{"num_hidden_layers": 14, "n_experts": 32, "d_shared_expert": 512, "router_score": "sigmoid", "routed_scale": 1.0, "balance_bias": true, "lr_router": 0.000571, "optimizer": "soap_variant", "max_grad_norm": 1.0}
Below are experts of layer 2 (counted from 0) of a mixture-of-experts language model. Rows are named router (the router's row for the expert), up (a neuron's input weights, with its number), down (a neuron's output weights, with its number) and show model dimensions 0-255. Each number is 500 + 25 x the weight over its row's rms, rounded and kept within 0 to 999. Numbers have three digits each.
After each expert's rows: a language model's description of what the expert responds to. This comes from a sample of Wikipedia text that the model never trained on.

# expert 12
router:511499464490525482503514491498534517492490493541515504490494502506550544560495479486506537552523474498472491502557491501504500521462514499506449495507447521495485467498496501445491519512476502497479494473502491493478496506496535477540487489489525495503483527521477536496549461459518496513502504500538507496510479499476478518484509539486492489506541545517553502500519495537464517482542466499498498541510525534523473498496548504498477535555530486524486465532477509522521512561489501474497498521487527469478497479523482482515438531519517510493549512522491514476481522501500489481483498522493508529527498472528484496515519472541512518502425453477496499476551520472558496519502529482470464464488489499474502546504549529460491476546529499521525470485488481466463509510455469
up0:496511519466501505471488523525496516497456467509510488507538500460497523469541461530510487471484528501450507486513540472480510537499499502559496530507478532505501523522460494472423514508542498464541486454501488500494492524506480511550524558478498516516488469538483499494509468481492488516474506497510520491501475463481497443469472523507521506473512490527491487499531490503490491458550487486530532555460481506491527545486524486555530529505496491514467494477507501508483492527487496531504509506478463482491477510471500515492433513517453529514509517532473456510507536527485497482506478508503494540489449541498529469491447476523471519478495472512517519447531555431521512496498511529491481476517497468477557482508504505480485516511497504523496476490486538517489512494476463
down0:488487525540472487500453479450473538522502529513477478524465530411484474489467513511486486517512529467467487506497485502533487464506488524479476510508462514520508514493493462494482530482515529491574481499481503506470475488502497492449541466495485448519489499498534459486496516523451469536489531473467480495520533516490521493467494509497517487500519519494475505531533505520468492469499515462467503521471516486508490514519508513531480522493489507503514483464483482472505505476566501478473490493520485460452523498488498541462462502511480486547487528507522507494520536567517492475505502511501495514474516507479495495595508457502486519530475434476499481564504493470479484503503510512457517475478492498462521493491525488547462487507472496492520517475484471494463512517506513
What it handles: Syllables starting or continuing proper names, often after St, O'R or capitals, as in Bur, Mor, Tur(enne), Str(ømsgodset), Lo(mbards).

# expert 11
router:484484519470510454505477488462546490472457485540524477535510477483519507528500502490487496533502499503472520519489487498492449494467545503489483526550529532494484501497511555467492522527459491488481485476456470515458482513519493476515499516471500461509471485485491546523522507478527488507526551519523469497460535494529491484492516521502507486535502496498554524509514495511495477489512503506449461487526506491494460521535508518436468486568511456499536511528469516555538516497511500486514490511528484499541505527479435456535484473482495525457513497517534498481533514499490486484489508527533467498524547449502482511500507518474516476499442537484487511511518514484512490484498538489463525485454489492490496549496558507537526492513507500518527514508501510492449480502519444
up0:508479522504527496510514541500496519495500499531538503545527486564481550491485489463481510517553487517476459505516539508508485477500444467473453519488488462494509466540482531513484481507495492535468497497544486536471465495516505487479502501474474483529481530471514536489507508490485494482543488505525510513495479483498478537509495468493475521508508493532510447524495472477519518511538542512454503523498467503518526514482482501485505493533497474496440510495489511510550465493492487533474522494517532480447501496508502517522501524525536481489504449487513435501475537472544520530486516484482478481550485454504508542466529496491473529477541504460508486520477462490494482491501498538471509536482502542528505500517504479504533552538516430541514463493501506505512509445503541
down0:463482504486479525486496507459522510447490502511501499525518542485474492496486477484517445490494534522475511515534496493509546509534499534478500532473483527510499509570549519466474490530499542487543508495463457499546525529469530471520480482432496497512475495499431511537536494462491552513461486518443491489526497505532540479481529515470501514533496518508527519480498531496497527470479516471506520472535519469503481485498497450477519536498506509536540474530506476491474524522521502515462473521493482511496512470490493518477499489521489480519487544503553498467519486511528511494485506511489543470496533543491505477482498513504450498466471471526499539488509505448501516523504499513489517515534491514505528491500509515479512513476513463440458526495462503506486458538482553
What it handles: Opening and closing straight or curly quotation marks around song, album, episode and other titles or quoted phrases, such as "Destroy Life".

# expert 19
router:499498505478506454553476471501513483497498507539491482490476488479509529510493505534456513497519526479461521503559505517462466520504516488461482549491490537462477501493523520468493503481548481496458487493440484538479507481518534486487525519469503479516551485496536522551477484456491519521562567506475479515481514494482495499529527509435493461499476522497549509528528463506460465462529440474471527515569509508477506514535528506490501481530485460543496522504515458539524527530516513509513524469511513501533500539495465517490466499494475501511486510547516520509510538508481505489516503507500477524542534505521492459521507501476487495518500530489508497491517536494511518511513512444516489487474505472459527519512470523491491483457520485518492476553485497503478488499521496
up0:535490474475473519564487468512519452527536511458509460529470514506477570548482487555493486535490512464475482546492488464537476501493538512447466453528482524452532528466525544535481497497517541484468525455512523524494506503488480481475500504526507482503494489482446470537509510578461484490469531516493471513527449526511525529486551506475484488533502511527464487516518484498537524505498479499507548497509472498457499471506503495491508462498462484496551494478489487522484495521506496486496463488489499526547558495482501512458477489497509497530487508471501514474520511517538525503490494470495479473488479467519468522496475501514485513503493522494529489540519488443498476521475528478499528492524512499506507501518522469481496490504518524521502526468489490487504498481456492
down0:463519495493517506504532490513512517504533464520444506505520483485497483493554522515532527506516495424488490536500489532494484469513501441487452470526501500508473476490481529482461519481507542504517535508484525512496466496514464484500514512473456488489471490505473477536510478553515508494482511482517465514499537500519533501436504542486531521565489523477505484487530532454500481516496518470504498488516497512494493480495503521468522473456482510515487505513472498555483481524547473482519492508541490500535488502482438496544507507524481455515561480473549488506529526471520514495477510477499501457516489466520548503502480512501513485517479537519444511509450468475516506525489533505485471475502505486491495420513524434515477524485497502512510507502516494490551494473499483
What it handles: Dashes and line breaks opening infobox and list lines, such as "- Motto:", "- Born", "Scientific classification".

# expert 9
router:498530508489488468511498496468532475498432481480452469526502479467484497489526500488504533478509525505453553507507534564490538512485509501447484483518530516504485466489546501486495522499500503462428517478445489524457514492459508509501484528518554506460475481470512521513494500489529488477491544510477500526484498475502566494509491494519461505508491469538524495481517526529488474508536461491502486499530537500486509494531497476502499501554509514491502546492513519493538507529499499482484502510513530490539503496488465492487468516521507508507517491500501507490439508525502469521471506506514538505493554503515515461503478478490465444527485496469475506516530520488525530549530506444449505499534505472429551560503503514479499511498492519517488498527482467493496502451501474
up1:503501520500494515484525500513495500541493501507493503493457505483476492482525553506507511505504528511547450482525546495486451534486474509501472504475499473497518512441513499449515495457487567521498560467502518529560467466494481463504528501489484509529486472494527549518469514487471481506498464471510495520447472526507484472476522488478502510559501469508488506474520501486482472504487467512494473508515526490465482485521490506474475496480486511526503491548483518489515507479503519492478500507468471504501533515501460465516542481505506566495454488527526496509453502471418478491496511477518514532467508495487487512452526487496575499485479536498525502466514481546467530492469500528501508515498530504471470512444472513510496521437527487461468502519514491501502529493487469
down1:494492473453532497502482508462524489490509471488548504505507502490501487517460478498479521525504491536485510464493503542491482473547507476492514494474488494523486509490467529541450528511510500547468508503544526508489493488490446491530546492535498505488522500525487482478527540515529521534558504481529490465512476476531510481491471509442456481527479513523490483475499522512481518429522447510517467523536495469492506506517491509524513444491534518586495476509515542558496502440486500478471522483522523495515479474486536496509492517489508505465473521480521490486542485521506520512500463575530496471496499485491522479523490506454533524481512515454478485510475472506488552493522534476511461469475482560495486498538497478513504488468511519497517492508507483493504507509493530
What it handles: Hyphens joining compounds, names and scores (long-time, al-Khatib, 18-0), plus ordinal suffixes th, st, nd and mid-word fragments.

# expert 10
router:498517484515536466518483514512491491483501505505455493495485522505476481550498478504518503517555448458498499474500527543480509496508528496458507497502523527484472509553539517444484515524499511487479500493510525537477501485547529515493520532451543471445466506453499508500457484475505481488488495446501498498489533478501527492530492504490510490514493492532515530513445486521491509468556426469494511511498511505478508485523495525503442479470518468542513474520491501526526503505495482497488546476518529495546524488540509510525487493515537489483534478485553518485506511460507483503497504495512478484492522488492537489488509527465506477513496509450510530491570549513533520510503500429462477530497472472475499561512512510486513500533511544513536483485476463528494522464519504
up0:475447509524481529512488477563501483516512477526511519516478493487510494499521457487506506505504519550534467506461479491494510513534513552501544514491531491498479496454513548497470511449488409490505512481487513536469513526503532529451517452490507517522479483497530460489520530551517517514509510536504508504481524501478485513480483463468512469520480519490501481484506513526448527485506509519550547456507456528498479501522491532483496522470489499482474489539527503505473509500501472512512513471528481545537563493464492478503508474500480440464407475542541522513494504484494509529547495496465500507467488538521486492477513532484478517496501513488507488491469454516510498481503468488488505533472481513478515523527505462516509489493489508485521462524487533508489510475478505
down0:494498496488500480528506519481523509448481448528533512502515522522473464468558473494498536529450525529463487536486479491460512484491462461502484475508509526503492544520500482512488481500477510514501546495525513487518520461450520528503508494511504476511465491474509437479479500485481461534488557498524539479483513481496464553549534503528484504472509481547446525518520458494487533509501529534501526469499470479511479519516484485506513506531538510540494484525518465472474479498537527515494487521505505518480473457522458484519514476493489459475497519477524486459487500494524539531477529500493517518493476517481466483486530479527472552508526488486531519535504532521517485519465495493479472515478473504517427503472473476484507471499505464479480535505458526512487467461503537
What it handles: The s after an apostrophe (Kihara's, It's) or closing plural nouns and verbs (paintings, finds); also the name after O', as in O'Brien.

# expert 1
router:526510484454527490518518492495530493476431496483473485509487485485526519515540472529476514488540494483494473473547531511461519516462529536511506546509525497529420468460560529484501547486466534475490505502501505522446497468505513497512508474486497465504509477487504517535507497488498519531508511465510452504490492501468521471481500494502501493523514514559510500497498499526471529500518495466501452489508484526505507509451503505490470474505485472526503508579470503524471519521482504525546511468533520501481526503516488542522476498520518522474505457499480482520446498467453474477470496477518502517449492484519503471551523520454518448507500514468518501508508533504563515500545473479523492493482506492514496498472528522500470533533530530520502492544492486492474535466500489
up0:487442515487504449481503509524483503493458535521514494475512478525474512492501500498475466478490514553517472527485487511517503515492435495511484514511492450476492502487520525431477507502497497493509482507519489461468497499517511530507495471503485504520466501495501478484433475493509506524486482465480514522515509475512568480517482548484498513493520471514559461469457475483530486482540488492502498503520501518480485512488518462490480510473511527504484530504471496529531485506496496490489472527508491506509465489487449527454459509482515496502492496501527530499473501493476542542500505526522500477522541532454533478513516540495513468459545489460509492510509451484474507453500478439500482479522484466477500493489465452504504571459549463511539494467538508492470459557492510
down0:523476491494517490451516502508490475491532496456451484518463511506480551513571478488512516511497514499513515468540508453540523535462565489502532516513483501514444449506544470542524478507495500501515506500500518521482482480468523492533501526519533511507492492473513552552502515518500503499509479483548508485517479490487474539482475507539504514469463452500492464470495510492522491536509502503506534455529533476513475506477563568466484539522520474501477518519499498501478451539489475530562471484517455482523540539492503502517500487517460519519485514514477519508534522474506495501476491481510468477537487508489487528488457474502505512539477544525479504513514451486513501473499469514491505484507485487508452502485476504514484464467485529496531505507485531506508521456471490
What it handles: Prepositions in, on, during, along, within after verbs or participles such as located in, released on, participated in; also word-internal "in"/"n" pieces like Californ-ia, Rub-in.

# expert 8
router:491538506485516468521506485461516489470472532484499488549519473456518494500467496520483495495525515497504478509512486507528493502449495483470488531520549491472493505513519511476456494518491494492480486452511521509484477523473473499494495508476546444500528532516477543500479455474509485494524525459502470507475539501508482494490520528450469495526501477489520487491491538485463512508538519457515451532550524516465529482506481499516507471531485470503500498526476519545519506513533479479525543508484553457549505524506485495498455538524485497481497490526519514486476527482471488528464448488547472529480503495506528547533491490500514473525478501468512491516509507533535498523481462505485467533452499457474504488498547511458477475493511517482537499539517449480445540504490449
up0:488491507505512479502521445463522450499521525538483513513510500486491505476493471510494473514504475500499516501437494529511469526528515522533514516499513493501467465486495489522500530490473499478498517506455499502555533527552499471514513467485530470505525506491515523506509525580499440515483557495467521495452477501495508484539516539498505505484486533523494509497519467524519514493482533498502555502446539506473527480434445513473515478507455500498464468484553521484499493536478490507493509548467504467463492495481479457498461486446513504486526510496501509519511435514491448530497514526492520493498487503485513515494504470521502490497501446462505491515508498452484495464487494486531481483526542434476502489538476481519497478505512518467468525478478516473479527508507538
down0:476490462472491524514475486498498541508478490541521509476509510492516498485514517518466505543522534509570490466485491511514495523496488479467486462482501538460488468496516520470464538469487502494520510477484527478526500483525499531489489490504508513470541560524483517547505472493503504526488471472484487545493495561524557461486518492498494501495514482488554474481516489517502528506548471491487536501524504488489485503480468483483462496495477453491537550501494547488495512484529517480481488514518503557490445560534497462481482514496450528516496493536526457487487506473450482540474471544476480455480468490510457499536509487490526503496499578502487537499495455486524522511498499507508494514513446524507503485519519493514541548551521511523478497509463515497484509505501496
What it handles: Colons ending a field label in infobox-style lists, such as Phylum:, Alma mater:, Density:; also including, semicolons and equals signs.

# expert 24
router:466485506482525439524461497433488485466492543492494511497488487483518550501512469537487491509534519537509498473530507531517495480461497505501504532526502480519458488515503515463452557541526496488485528457457537525487485458513487533516477522492488500506518502516511519491502446499510497497514508472496491556512476508502533459488485478543496498517525506489504504520501512506499444461503512467501507506508514488540504491526512492494504471492498516471476501527514552500500490515538502535493477487475575481502484525521473483504493496493459492490465468534484460500476516494486523496466456521481532517515538524538490473470507525503489462512473473471448517507521490476543508470535501448475499506518476517422528493488475487464521512471502545516494488578477465517501492515479503
up5:498480488519509497473479442440497476513485519479514544487529498517549524450512479486481537470501486466482549520504477479470528482494495479496481520533522520486477508487472530500506472511494472518487517520494499501492479475528461487538472505506480493466496510490512494493519520560479476523551434470503527474492504494445506494495528527517496499518478515469482520478479497506467498487513506485469508561494490511496516492480475528485522532514496510503525463551543490501482532585512500524534491424467484460492495475497499500491481482535498505488513497504479484486541490507526503481514502510489504503432491547505482522456515496468507504515482474500526573502454471469469506509522508469465501502470516453466540513496516498509488505519544533529508500505559541497504522508545493
down5:481499551537473473512510503520513499565471470490526503476505476492488473493522532586537489475465452527492478528525468491480542471486543477493486507504464469473511466534500487491443492500457446509523545505511499517474485508449523513478481482479474478504486528529507493550534476479485488498484506514526512500487519497492482525481498495473511499477450485479508504509536512475510527514478514523484519515498465485511520497505449496535515506487473527496512487532474479437480517457508503457492488519503507506535494510493469505492494494516521499491490509517504516497478523472533478547516517503473551544529536459523504517457493499514483535552507526537521438494451458519562524513500474496513490520511501513522428462512499520503498512530503489489481503489488460503495530501496540
What it handles: Word-final noun suffixes and institutional head nouns such as -age, -ation, -ence, -ity, -ology, Foundation, Stadium, County.

# expert 2
router:497495490503513493508475488498535465489457503511461543524486478498495499508545483485479488480479470540441514500517531501488496522478547484542516523541522513531509480512520513445497501483460491506459486465488515490484508507512518468488488516432484456490481534487495512471508490476530536553517532504508481509476541499518494458500534467508492495527551467454527476533498473537490522480534459500467484507537480484498551523480477489514456490490473477506493493552478474513508488489544500481529504481477526510494529456471496513551492489493503500448505471490513492471477507503512466462507546494496437528495513532504515464490513497500532468529509484485485502463489502512524523457490462431495508480475496480491507512525549481491500494490494489504557465529454477544468486501503469
up0:499528466498461461506518507498470522514491531549473460511532504575487509538488492533498488480507501521478534495473528503572473492467506451512527544452556543459512526519490524554516502478497471480465484554500472552494479467513480490445487467492493478468512511470477492495502506515517492464524526492513481473472497479475453468503497552504523436452475501479459473498456507474503504508463473546496494523444485509496482505449519516484491510518499515514514479513516471491527465486502487501519477497498520479535492487489507501467503512477459496554496491468511501503439502490466497474531462460466514503488534493511492472489488497479521532536511513493521478490500491481502457459484490490497495491490505470526478481538506499487488515513546479506505490532488494481522486505507530
down0:476499533528506520514516520484482506496508471466503527453500496468488522514510506450490506498512535524483509453541482433498509504507513513504487459506546467479501465494488462455485451515467493547457499490499524511505503465486489514493511485462522506518488498501536496520523480477479476481478532525492535511514453532504565476485480492520452506536523499525522475514508474544483534505510483493492478471524483513508513523500493495525510494492573485502513525479456511520482514532490467479509482466531507520502487521517503512506496533519534524484501480512533492505463503516528530496486507487466565503485470460478531449508521496477457452494510518536505506441499517512558532477520537505487526522532477496527549469533527506541465507494488540455501539484538503501469507510463460
What it handles: Prepositions linking a noun or verb to what follows, mostly of, to, from, also into, through, until, than, as in "Four of them".

# expert 23
router:507505462471488487516548504477520508479491482519468496491531479521500500506477510478453505539507527490499510491495489568521492515467571538506479526529476472500454518501468488483500490516507545465479503537471437499483462452485476493476483462502516496457504505480498510515512498442526503502508490474519504489517509485519482480541523518524540466529531493511479559502460471502485543457494492529503505470513525492514496471505537516513458510485499504527535473476504528504542536470509482472505552458465524449486530509474495490511445477538481505489543462482497518523533520478494475480511445518512479507468527466515473530509479499472485485522488493486500494478510506469507541503513482465488465477511488475514490546543553442500507463502520517495517507529491511524473467507500525
up1:486457455522465481497464504508513483506506485509492485502489476487553502514519485507510505526466475458476522540490523567510523483483510456466499500522491439500517502512525527519487516509524515546530511503502494503498522488498522539518511480484492476475482459459516480503485546499524489482477530465455514447499481541507474478477500527520498507523485537505502479510533532500529516479463490530482507511534478531456487506501464521517442515522531503527521456534501490495471530545450483454492479542469511506500469482477473502517471550462458505534516502477496504505493487502514501501469507503506485502481439526436483475525503445482551529503499476512484528494444522468488512515531525459489465454467540524497527472538508500531510525520491455497502511484525496484494490483493516
down1:516476520517509496509477527520490539472485521498529463499482481491486537534486494463533513509563508497480458532465502494500500472482509544496511470513535534490493442497496487472521525514488521553473542455490513477494458510495507519527512509479516483518499472577482480492513457505512540500521491498522571540481461474500544505476475508472510493493495515530557490496505504526467496486524509554465505499537498511508520500512504499488532506488523540481545476497485494475488522484528473521481472491531501481524502476498520503505461479475493515488545501525520530582505558515511492481472481467468439500524489466504541517453501517518508463505491497474525492463506490480490502501482512530556495531501541491493510536468509496522477548498467507502501551519471534530487490498505508
What it handles: Digits after a decimal point or thousands comma, often before %, MHz or degrees, such as 6.0%, 106.3; also odd word endings like kindergar-ten.

# expert 30
router:475532453424505497480483468541491492486453481544500489470486516475547520519455517539460509529506501495494487528536483504488471483496494494479501530511509474494506468490487510489520517485504493480490485495490441496464485538550479471522522477504491500461475515486467535522490473463495505503540491526544512465511535514530512490541479531482502489503507526523495493559513481502454525487501456523512486521563513512515469511498511503482467473521514499519495475523479487537508487491469535484557539509508496542498476519496482499501431504496465546501501512525518536532496516474498480461541479498518472517462517451499475511492523491512473476483478556499486513463517501497510509497535543490510503481514507479457444538472476494486466466532500464531539469482507502491473517490451502
up0:503492476484505516536532478502494525497541509540499594522488522497486557493482545495473503534523486500526472477502515479490473496508507481514501468524500512477491491484502490500491490487436540568532506493504509505509478475497501484474490521481510477480511500510446452489526521468450502487445508502469510506457524512527487495528474475493494511542447484534537538490520456465491503529516447491516541491531497528489464482525524521468512556493510524502502491499528525517482455523474494514507533465497510481516529512497548496542471524521512510484523479511519486492484495464436510497530471487497519522477499468479534477540535504546462516500490516496514493495492486528526525493481527541535489449497489549512459531518460517515493463496534500506502488545498496522503495475470511
down0:486496471530510508471489491519504495502515451488465502532519456500483501505509454510555463503474485504497519479460470522539506510488471506527489514496516531505458536484492496527519471511529499465479475550528519487477530518531486500531545517507481510502500523480469513471512536540454506494499497507511537523491495505489493478488445533516570541486550500477476483530536478469516506525519468486494488475521477492501480506476504539554461474509569497498495515463500510530505497501543509546543510458520476524531475500527494485532502493512541483506566465512494491499469518470498498461511487497503489474519444515511498507480556456514496543524503509514485493483514538500473536511493531510536494493506532494462554456489503521505480532468452520516488487480462499535523468491480522
What it handles: Capital-letter pieces and word-initial fragments in names, acronyms and headings, such as See also, Conference:, (E)MSL, s-al-ted.

# expert 28
router:456498466469506506524511472522527499511467498517513511532474515476542562478504441493476491541497512544494486537551499514501485501520504518541517490488477496477444527468482511436488497507518505451481509496489502551499502522512453481475525461513502453478449519521460496540503468497485506520524516485491486493541529468525487467514548487492499463530504491515550482521515492508472499510490491510462470507506504512521488507496548489513469426526510459514495487485527502536489468494510524414530503475489501486527529523483471495500444505515451497481494484513508489528540504476469489449496496531489496545497494465493502534513499470486494498509451506529515522456516488502501491520506514495473502496482496505490467499542514491521503467519524507541528476521455521516471495479470455
up1:551461533514535501487517522482528518539541493475517509461510469545492449507455555524530548533490490490491487477535445462525476479502513498506511512489485517525476487475466457495508484478458501532483474468531467521501515548459533473481508524501493507526515504463503501502496469519484485491501482506478515483491516472515502540505534528485500467512470472477508456504488467468484498500478500492527516465494495509518510480493455543486525517466488475537487489500471498516510526469464536522529536468499508502500465461493479525499464543528471509514512466536548444484524519526451529498520478529495518504467493515525499504455508516506467494510447497510496511498482498498536480482467472474511532479494510517533501555452493531494506467528507466498486472516462551522519475455495486
down1:474514494496499533510473504471518505507499503510525524495485535478532496462525511497517505510509488562524547509517515524527569458476498489547487519522513532467511498540493517501501485481508521507504463454478503497544516468547477448477502504460462522478507493527514510482509536517480468524458498511495518508488520564523491529515543508540484525493514527506493497491502497488538503499502427548466456489488513508555492529477517494496528507468527521523506573507493502481461474500517482490514523485491467508542509532502526503478518519501458511512537507540499525522470485569487493505526499507503542467487487484495496534497524458526503487529486488521485488485534471509518490494518479539490510471524524461524506553477477480518522497474487451507492530528478496552504527542528455
What it handles: First word piece of a lowercase word split by the tokenizer, after a space, such as ora(cle), pos(sum), beck(oning), tri(athlon).

# expert 26
router:479524480480515461523510495499545519479462491532500491517486501476515513513488480468502481506518487466532479542536476510509491485525538522504485504501495501477486441473471511497482545514502503494476523466489488497481506489494494494510544483513533452448475470478467531484529492484522476493516520504547487533527495504508501482499479525460482444542496518484503519522521473517466499468543513512515472513562474498468494549520544504463481503496522461489488477569498510527502501518473514502483523494468547486503541510441417518471486490509448498456511510517538472483509499484504462465520485505494509509484488480537494520512497500499505510492475468496524487478540466506536533494534526472487527476511481482459470489482564484479470521492494483505544473488486477522429510473484463
up1:506491537463523494507487525483496507439464490494456520529481486490508466531508469541494497506510542504495494469492439495550483480522540502506485476510510524494460450450490473541508504554449508544481487484500531561482491509498554547479510509510516472481464448532484480498531532516489478524503513442532484514482533491484547518511481511507455481518526486518509454505530503515476537476498491516504481500479463523471514477535471495489470475500480515463482478504464512456524503480493540512507494496476532478523510471473501505487473513476489480462490507525503510462480509482487501510505502501482496526474527507510485480470492498501565502516517495539472433469503461485475496546542478511516501551469477517503512512492485525533509450505513496497493455485507534501476497467488543
down1:479476475507500455477518461465504484491509506520533511474512530474520460529488473525511516489555497517546533499510478571495490496541495518537472505512474491562482532556552464515520507505488514525544484556492508502474540535495462511467492536504486505519507504473512483537505474504490524465486518520566548479520479499549501529542485495480500537446515487529490512490497505474467497483486494526505452501439488481516464492497490516484512521510519476525569485491486484495476503508506533485487490538533518547513519518494495546541489520492518506520540527494494477502511491492509493485546490523467442509517498513532487478501481510483468468496488524477495482519495488494469463476475473443507467483505498505537486495502518477487514482506505462487502530489451528503472466479528524
What it handles: Middle word pieces following prefixes like con, de, re, dis, such as des-ir-able, retrie-val, re-de-corate; also words like Cup, northern, original.

# expert 31
router:489486489514469488502483437480501478475487524508498509532503461483506515562532476506464495529507525496475509501497524503531507485533521530510531507511521507506439454489485520468471528498504507494511526476514500526487509498492533528524535500507472434508516503476515528511525541508512507479508507503534510539475502558507491493495459506475464476495475550556509506487523503521495483439529451467469502492494540489514495522536523481477459474517491506498509469552526534525494513488516530509531512516494539480516540525486478501532509458508522515481433522508492482513523525468512494475517500527507509505521522477563501505488506551408484519518489488469452494472497485495515490477532500488485497552488483534498538485536493484461518505492500495539543508500467437520500532510503494
up5:482443511506470538563485513511484519490525513480501503472489459524544500510549473528510520523485508488491523497513509506511514479511469490483475471466496485472460500477495457466488510501492490477534510481469438474470517460521485552505503536479496469522472517531536512488511518485570466526506504517495494495533487452501512482513498507476475477497519474479574481475447560474518518527539483504522518485487525503484521505478502473502501419473462496484513503492458511521519534490512508487491524470500496494465521506479499436500480503541519533499467469484515482525485523533502521505474478517511492465479525557477489457473508517524497525472499496508461500483487488498524480492542469518505496534508486500492463476523500515538543542502534504495497549472491513473547499502502537
down5:504544499508477469490513511479492485510491498494488499499529509520469527485504471517448464522488498493535465449547449536508498530521465506512516474517489509471494506499511515521506537530519499514485542508499541514540536496521468507524463516482508485487484537513487464465501434513498491493527521506482516486491478495478516493494441501536537553474471500479512449537526500519492492490490483491502462507440448466483474504477519519467530494523485529499520465482511498479549452537489474538529488479460476563514498489531487506496544473526462480517484521495521480485529478471496491503512541489484503516503493512538517486511501515535459475462482478530518500515490538515492572492466510564506493521486518493493498516493498516501523483494509492480455518490488479545544521531471563
What it handles: Short vowel or consonant pieces inside or ending foreign names and words, such as Matte-o, Reggi-o, Flo-ra, havo-c, Lau, Mau.

# expert 17
router:510488520501570473534517487462520519465460483505516519543488512486515522493529495485475531510504492518485492511509511496503461505454575511503502541520490507482452491488494522475469491503484494468450481459490509503491505525508467491507507485498517487462496489472473515527530488457527504510509516509520489512479475506536522471504520527523473463543493515479523518506498531509447501493548466528482489497544530495479508491530524522493496480522481477549491508500484481510518513525490506514504512482482502444523509525516433481500497501527488530463521534521508491459482548470494463484514492508515480468508500504549458523486525496466530466483473510493471546530563497485544558491529525487479515506517477496474485529495529491483504474567495503500545469540467450491455510516475450
up1:504498523510469489538465494514513549481490503514527492480509465508493485538512511505485485496480475529479449513515480494515475500530536461516500499462493497502498538541494491482499498515547497480490489487497511532478524494529526495492499521549475507512535430511528527515492495459480501525545537484510487524500472479470533471546516531452486510491482508471512557488495493502478488519506467480551483557502505485480543520514529502512464496445521508546489468460460429499472530544521501510525503444529501496522503570494544476512486511482515518467531505509509525462488514526473469524472527477493525476495513507503495498492494503468519540470535502476512520521528514527599509503503497488464483516488516516520523522488538510475499539468528520513523492488532498507492489476523473
down1:491474462509452528495489490475460486535493524492496460508487463474530521477497510484495456514553483522520488502499498461492462483476487514497502502507513487508498466476513471496517391545521473513451505455493470498524459525461488520501509478510510511541494511476473504508537530531454493483515437539485455494504472483508502506493471497521492479486469514514475450504508460486477463454514499538494533510527515466506476455471498496463513494565470520523511490503534480497503523493483473464453476510459490486515472497533522465521458515483501485471500490472550535499534471511473504483505535474492450522522526497543490493499530496500492490499481502520506491492487519488507516475498483478492535478500514477498465482512527484500503462415477516492511503484514472537517498464507511
What it handles: The nouns name, place, title, location, date, usually in fields or rankings such as Full name:, Binomial name, third place, takes place.

# expert 22
router:506495495444512458511472490491489482482447512453465512485501508483524501479505488538492544541523461545501483499491528511556516506523521496544475522514476501472506470512474486488509540473513483461517477500468506498504472478500526535493470456513492494494484528542456507523533520477520494520448522499499512496512544463524560498509514492504527460525493492482523487484506534485522481484527501512532469493557522466514470536463497523446513511474484482491493528481456516494466488522528532478490518467473511504502515511460484489490497514509523521447500449496478489508511519504457479494485515549545502531499521536523522420505547528522464503494520514440500510512488457480492522513506527478472467500522473445498506512515512509489537518520484527542482487505499476486509482524452512
up0:501518471458523495519487496520497543467483538501482526503526468516490511483513481471510501501501504534492471504521498517499510496523491547497456475548474502498494533517474505464489486515491478494467515509542493480483457519467511493500499539463506487541490483506492507533476532469510498525527546524540546501495506499520460464476545486491517462528518513486491494496500512465532524519528496484530488533529496482469440507503519514488495514496489476512483511511520506505544513514487510481524523504465499553524516529466527462525501447517480469490516537569478539515484496507511495529523474480513514539450534510602508544485558511491473486516495506500518525481533451534475494500516504483478473524502517505470487519477494501551457503524525517462493474555459489488508518504543534
down0:511480473480443454530514531495509561498534512524439518497514477508523488499537534509476473492508532482518483497455505466478506471518475456529567487529521486492547493533497471514450484495502500516497515489484472518532475504471499490523494492469498515517525509506496492536522444496487472502487474482501510486526531487497464518507524504504531493495484478482517461478509476469522496468510516487471506502460487473483505472466515485447446474468514526446492528501547470457500508514495491495512527545481457515511492508501504503463472486532519518498496522505509493472506480487518546510506491476529491501488536495491479492488468501463469489499547492459453534522475503493517483529477430480490565484512558491476463482502471525507546486490514507495503550526524509449500495459527528
What it handles: Line-break tokens ending headings, table rows, taxonomy lines and paragraphs, as after === headings or Genus: Lobatus.

# expert 25
router:490516488493484458503494481490497469464479476523480486507499503486573496512516502515476493521488481502483515520511497506493506524500540539476477504505505502501512495478506493452469505545430508504498482512483509508491499513488471493514495506433512454487536529500471539539525514489516532552492516483499509523540534496501469479489516522466491445520474494464515501513521466489510528481492463465503481524491530474517521530526491533534510455512515493537513498541459499550530504518497482488519548515454508485530511547474492495511496497563517489488463516553487523527473517517512505464496494511514476525495514491553493503517481545487494504511527528465512510514552530515536506505537493494425478495441474486509522546481559477535492481486449491484522505507478469475466463497465485
up5:453457522476488492529512510501494518485488516523466498517507497509455471497469474492449463494550515561491483504522474538523524509497516512515461482458512502503490542467518536509446522531463509463469518485524490455476503465503460525506509500466491518512500479495495522535499503495500512511512467499522485455515440506509478472473511487506493480508532491463536523483552560477499522510485511457481493503486538486517501484509473465512497516468515509510498453526506477466470519519503491460523467486492490501493524474502516483497481496489515492527576489529498506512449503506527460493535507555469494530473484485500439492456527536522507509506498517519526477471529470489487460515527516547468556518494526541481519493529513516524517493475480518507509543542478474533497553483502499
down5:507474499537520454504450503493489488510530473463515487542516510468531496452495471528546495461518500509535478482511505538524506486494464456488523491511468505507482431471527518474518528467528486486491525516519494505537488484485540473535496484489491507529469507495473538497526500502463501508472494512490468529488497481474529547569506501526497522511471479529483520544518474518466518543473545504484522503526504488508505492562500450525523525514494486500497493525526480485447499502535500496492514492522487475501526499500462488510543470519479483498478523505468491488492487511455524503511492476494504459565511464462498491539559482466500493530548461453462485480456527491433542547479465524481517514471544502485478516498493476500503487485500526501481498474518511482506483469501496
What it handles: Sentence-final periods plus decimal points in numbers and percentages (93.44%), and dots in abbreviations and initials (K. G. Saur).